config.yaml
n_layer: 9
d_expert: 64
d_shared_expert: 128
router_score: "softmax"
balance_loss: 0.00298
balance_bias: false
router_z_loss: 0.0001
n_groups: 8
groups_per_token: 3
init_std_router: 0.0347
grad_clip: 2.0
train_tokens: 462600000
dataset: "wikipedia_en"
Below are experts of layer 4 (counted from 0) of a mixture-of-experts language model. Rows are named up (a neuron's input weights, with its number), down (a neuron's output weights, with its number) and show model dimensions 384-511. Each number is 128 + 24 x the weight over its row's rms, rounded and kept within 0 to 255. Numbers have three digits each.
Before each expert's rows: "raises" lists some tokens whose logits its average output raises strongly, later layers aside. This comes from a sample of Wikipedia text that the model never trained on.

# expert 13
raises: " that", " in", " to", " further", " the", " not"
up0:191138129140169143158129110091127056120156114112092114120062113132132144126101151171129151133121156159097049095175159119146131116093130090126201081122139105199119160103145114108160109107100131145131150144141097132123143126148131113145127115081129128128109144125116133130172119156091104112107101130108110124097151123162112162133127101140110156126137110138140129107169126188138155129171
down0:143135141145109136138138149113099135161150092089161149093097085133127137122117147098106065125099139171112121105095154125140080138153115135144138153108159193132050100162119146127169128125104139132102111131144144140098153154097126127130134140140131123104126119127134144146155104147117102098153150132133112143110128160110104143127136129138152188148121166132145145075193102127126114132115
up1:079140121172106126133094205097116100110145143141123117151147117096144133143128130139106138143154121121132116173130096118118099123167125154131121115157132075144153142147109102093178162179145086097118110168125106130137153098134138120101140129160131128111112136115132162087129120138173137100108157162144148182146138096139167132153153130148115142137097121127129107104133127130100095161120
down1:152130126141154128131111146181114127124138114154162085147118154135095120103134103092098136137150113101104181110151103103164109112160128116103088146128163092148103102101109180124112136118121134165094129146125094149110125109114120105132139077128125128125149116125158114139092172153148136125120074117120117151109184162084118138097100116141156123100123153144155156145092138167157156122148
up2:123148117130150097096151127115086152117114130147151143141175114130103147130132119119135111143137157112210120143149083138146138088135145127116152133131097144124164129106132135123098157138123127134127125144149148145145056131151137113088096119111109147126119140189137139127141121099130138135112129122127169158113136128181133115172131106123137081108134138129111124125107154121145176116161
down2:112120111137143148155139157114103170116171142097130080083135106135148082132140125150115151159111121126159133134096095140136109123133129134128127117113165138123065136099131101130120148123140187177127129100143118126133139144110102121109166151166149120147134119128139151137149155099134092092122131126152151125152129101129115123122121119123067114140086129137117134121116121109142115160116

# expert 15
raises: " to", " in", " the", " a", " as", " for"
up2:142098111142133173105094145123074135117149158142117093118164131163090189116133116151170160149142166178164163133104126128114141154102110125120166169142125128109108125150089077111112144107097098146139139104166170114170158117147107122113143101170156139165178101116128114118123097127116099153137165148058127101217142130063136163111112127105115132142098112129143109154156061110101138090133
down2:148083083126137121137121146082135113150142122164113139154177096129144136154163124151122158132113125168124122120101122125068119148098114122093124187113126140134089117120150154076155127182150101164135159139105188086100129149117138135137127144120131119134174118135108102127122168170116114109139133140087183117130152106102160135114146150134130121085132135120110123140180149160201146102118
up3:175177175143149152123131129151133166153113118139117123113078123132125137132105132133145125115119107108116120123136132118115132145089177129111148098086132125161125144135109109123155134165132159134143103142122116127128125123126170105147139174091144125118113108113129135123090101123129133110155130066105091166091146122188144206115195105125144076158127137128144131120146128125122139164142
down3:119133167146138129085045158133137103162132156139124178137088124139111156116195149113119123086158086155119142142147120122084131139096155120093138155134156164107079140151151104090129138162170125129173168129156153132131140155130191139145160144163123125149135102148120147121121115129160119124100139109142159133108107119140138138124097143095096138147148122136088132146144145136096111117132
up4:103134119148142152110130109150119144167117083128131132107106170144132117124104158118139152114136151122109112145148127105089110115118124083131157094154124134144145134141149131110142141118164150145147146108167142164149125144110135121138127119121122109141148156139072120072089144126145135138121121174080126127144172098160121122118139156109128147147158111161112123133144100154099135105159
down4:114131147125122107177120139153102142140161107119119145124117130141154138130094076123148157153132175121093130143141122095116154098162119099140123137101151122112127146116117100127194113139126148137142107147111142097111152144116181119149085126123149128128115097145130167132159067135118141148140141097099112164121130109143126117113130138083153179129151118140086115100140142082103168105190

# expert 2
raises: " and", "\n", " of", " in", " is"
up4:145126138166110129140140130137127084140134145113141122098117116078134154152120102120148124152121116113178112110121175139121075102118140134112131157161120107149149173144121135128130124136127128099149099149106155154095157137143108118150062114117170095103150131106104131116117164145136117134104103125082172097150138154125161131124094150124135133148163123132085130127149140095144099135121
down4:125129110109143114126038129160140116114071147125102110150104143118133170106145101166105145150118134126110132099119120108144104164142152144122081133173178097135124148140102135152120096135155090116141108146133124102149110124096119147127109128113131125141122172119121185053119131148132117110162121127137131115098169143117164133142150120141127087143102134089121080111142097155127127119130
up5:122137134127135160104128152147150076107125060110157115136115139175098158100174108132159128125125096115124133131088162114172149131138106128115176117142115119132119110134144129103117088142130092150088185145143122170107152124124088089133111131096112119142130141160108099129127120154101131128140137128115095126105124161145090106100121106128108131120159148161167104162174076152084140082103
down5:095179145128083160148083153130153100073102096111116125146115164120122150127132103131173098095118138138123093142144153110131112131152153133060160095105128122124136130143131117115115148128075085135128122156118102124110129149131127092110101131139128131094150154132119141099097128132127136173150153146138135136141097108126150146070134163137130081084147146095163124153113125160118140156106
up6:105149167107141127131120111153136153122110131138131071153127097115130092137140153110113123136140111149123183128087090093146114141111134131184151168125123156153097138135129134133104162100148122158158126113136126146155108131123110107107099056171117183124161149084120111107129156125121104140124112155146131103127124095096104173101108117178123129105111150141136103088099135145133123139120
down6:148160186075102121153111137106168156147126129120140127096167113098134097135132106121149137152120109135118116159095121157150103094060109142146160128118075106150161108116152122129131114093105177141119174117139164121128129130134143155133188126119122155133144096120116130166126122113121126115111152101110151121115130153089127111087112121100123130162092166116075134115127113120114098127093

# expert 42
raises: " for", " in", " to", " by", " from", " on"
up2:116115156157135160138151129125127121156126113130139099139126147117115132106140111149157099139144094131141125142106104133151110088120104124170097136156069114149113133137130145156125139120138152093079130129139150139089157148131099138140118136153162096139163103138152132132100168160132149152129112150094125095120089100131092161169134130101102091173136135157128135115114101129100119096137
down2:146111151125095115132090093118115079147078141138131139132093132112099130121121119121101093101100188122125096129100122142082132118096109122111133129124132154119067113123149133094125080171125140127121160111143128114122111114136098129124129132128129141118162139107164160139100144106168159129145089125104149103177115107086130150137128160079109136111136123186145106145117146152123153133122
up3:111147136132148121156132116097139070136132110154112150112060096148148143155085146116112106110123133162143146094162111151155080101134042109131135124149125105105112092130141155139164142118122147095114049141173160123124156098147098137158078128138147128120119127127125142134153102109114106114162097149168143106113186127134094099144163149165135147135127126135138157125137105092097115159137
down3:118130169062119099087158147134135142119109114119095141140111122142139132112176115133132090135105132156088156117107110152119125098128134126151135144139147105128112115131167101128100107148099115118108169118103113100074128103135127155122137109151103156133161144151155117142105118194137146172140155109171064134146157124144130160077149152107147097135091120134122123113130103098125096146100
up4:122118155157142130097091110162133141178122107127128156169152096109121169140146093124108149082196148125159127168126128135178143143151145100112146068142142102117110109102145126107157122097143136193157113101118139129167145154102111126135076091134160156121175124108137120127125096108158128095121138136156130134142093132126134132125128125110125140098135106107147129150126141152142107112112
down4:131127134118157162111102153139109136141107078142121143130149117104146124133149106141066134153132168151104147099156131167139152122154134109152111150157107166148124083105155116099148151142127150140116093098117120146138113127132145119121146149110092128105145130165133149092121147111092071117143151117158137132131181123099089143126083109137128162134140176093187122112189099136115146136154

# expert 49
raises: " and", ";", " to", " in", " of", " or"
up1:169123095131093170096157125131097101106105165171128136112130151126100103137124159125141126155177116125115155096178166120145102111139095152109115103092105102083118119131167171085109099124116158124143115120101112138138134145142150138137079119115086170149180180156114122100120182103153118172148123132149132138083112108117138094116149140123156178118108106128101122150149139135148178128143
down1:080178148120092104125115142146117135141139130077156132110146133118138127091109159107165112141159123137069105100148109118092112066119161130126100108120108129162143129085143162116127141151051181127084112107107089119130109133138105109114158144117118162110096094106106113076134167087090070132072147151154139146120157103166119116120144099116137075101122141124115118169155167107091138140126
up2:143127149157117143145122121086155156123109109138109149128177157074138107123127136136098114127082115129150165119120093102184136136110115122136128105176125095144147126095145166096158102162118120116104174154095145104151145089144108108167143149134116114107133145140135123131118158124115168077159139148093134128136104130127122078113113108128124131118088121138117102134143154142160100120131
down2:152119143151185147120197132144134087146100143132151101124134116097123125106137129124131134110064120129144133116104125094101113135154107151165112074113138130170172119172122154106118108136144103153099155165123087104094056160121130129115136118141116089089116128136120125123113165142092147088163138129114134146162154151105131093122142140104140131092127133136129151081115081098151159122085
up3:119141138167152139116144134068106138137137102118138109151147107112126121100107115115085114131146158135114134148148121160142132115141149096131148095142096130158095133108115127097115095134136168116160134114158132151138106132141152103159124128108144180166173172088112080123128082190146155127118136141125117154142107179137126150183138132133161111083133135134117102127109111115116130097098
down3:166162149135110166125100154088121113109150109139088132152125145158109132083099130153141112150134124144098126157101117147122130117135166094161142115138103086057145123092107103149133094070159159139153128140143089102129123105109121193143106123139136158109125141127065128121149146163092123118195134103145097153174127157148136162163110112141112143126193073093118137132107161106176143118091

# expert 4
raises: " and", " to", " in", "\n", "–"
up0:125057098114149108154156146121157098093138158083137143154110156124122167087126124161102114123115149154141163153164193113155132142116108156156150102152145149140175127123160117125159108108152130134105164138155117170131149160122137143165150139107107130130138101149155192107132142123162098184142123140161112087148148145145147143136143095124172135137136131112107126097134136124140129091089
down0:158107141093108132113178128132098147124117131114147130115161121091114151122116109123115096085095119117102142119131099106134148137121099116099142172127170156126164141121104115151150104140118121080164136119134134119111085104144154177128114128094161137133119131124190134152141135112128079150147146107185107090146146120099130102108062106165139135145088107129094154138126131090111122138154
up1:124105118110125085137161127103151144121143151149094179125117133109121105115158114126152130124107126141130132136133127037114144134146148127077111107104103159178075104098142127103149136088137138177136138118104138110066099150141143104136133135145091172114141112114140117111123123092137166122096080102151145128146136127152139161190149123163133127134112131115110143087129094115135130148120
down1:128142125099134128119144114114107105146141137103114141134140140179151113098128133125122110096104102096112127108155103137093135140113162137141130150092130169136138117118133143164162158161076108169144105124119108103098092120129107070133118134141112125120134174121136130111141125117133150163094095122106140145177116172125116148126121102127142138092135142166102068135138127138085141092103
up2:125143073160105108124128101141163143145072189128045157118125102111108155146116147130124106104145142101143121129133135165133111129106173127102143093140109128149161098097154110125165145106177097179133102128117127127122126120100116148102088098136111113063143138141147135112107123097123151099137116161116142113103120144146090120114132095128129095181114100112093118148140120103147120129154
down2:146182130101189159075096150098133115106153107138106086144150132135145102116173133174128132151109086130120106139156127132113109120131093167114121187103070120088131147151159098147139125138099101116118144122124138113130125164150075109137104166123133113135139112084100112189154142178141133162105143131143122135158122127134122140109140149117149152106124121142134111198141132169110121111080

# expert 48
raises: " in", " and", " to", " as", " for", ","
up3:141144100127118151129117117112168160083153134149205070152146115115161117134108115118098123141106140116105132088122138124156146126116139106133086139063097122113143115137104146120170137113151135111140124132111153121114109097121117153121103148112144081134105144109139098094106145149135090135120141122108117154167098131170096126098155101137127112100138101083154118119102143106096154177055
down3:149151078091157086134169116157139171108135126113107155136086101126145139084154062112131133078141165165107093086122149150105155121112124119124143149107104130095097148120104145094090129106095111144090089097144127100127128128127175122146113131119097160104139129155148146108117129127118151101075131143126152116167101106133096117152127137106198125079132138140122142153141112115147108106101
up4:133100109125149102117142107142179137136104139149113140103147161155118131118169105112102144095109133142131117119125098133133110106157085074145147142132128144135127139104125169118113130113137135119109097134128127172142108131107115161127121113159094123147123145135157150122155168119124092119151152132113180122146150166145102172143144136148101150109150110172132138158114161127092072108146
down4:114166131113135131124090144091123095188104121130124135070130115119147154120145121146177120142128111150160114116138146108171111116098103138111152110105087110081118136148139110135155107169130144144159126111138101146126132114147162113110172145171105099122177112145113153124113115106135128111105119166128140121174131136110092121107171142156140066167144129145128113150097150116132117185130
up5:100121131109115132137140157145147126123113137131132148149133098132188118088122154151082127119107110180099142139153130142148111140086118152104128145176147161139117169137096139119126122127127117140153128094153122110138109096104125114147120112147117122123165138146124140140157141151137172137079121141120143136135118145130125118114117129159087096121119143125125137113125094131151119113169
down5:112132094164135095115163168121138133116133127105106094159103104113168144115136129131139094155116085124142094139187127112131121137159071148102137084157145122103116138166147144171140121114127122132174101152154135131129163137134148136122085123131150128104105144083154140113129153142132167141094146117116116143126140101127139091133123156197098183120114141097117130126108111155105129064126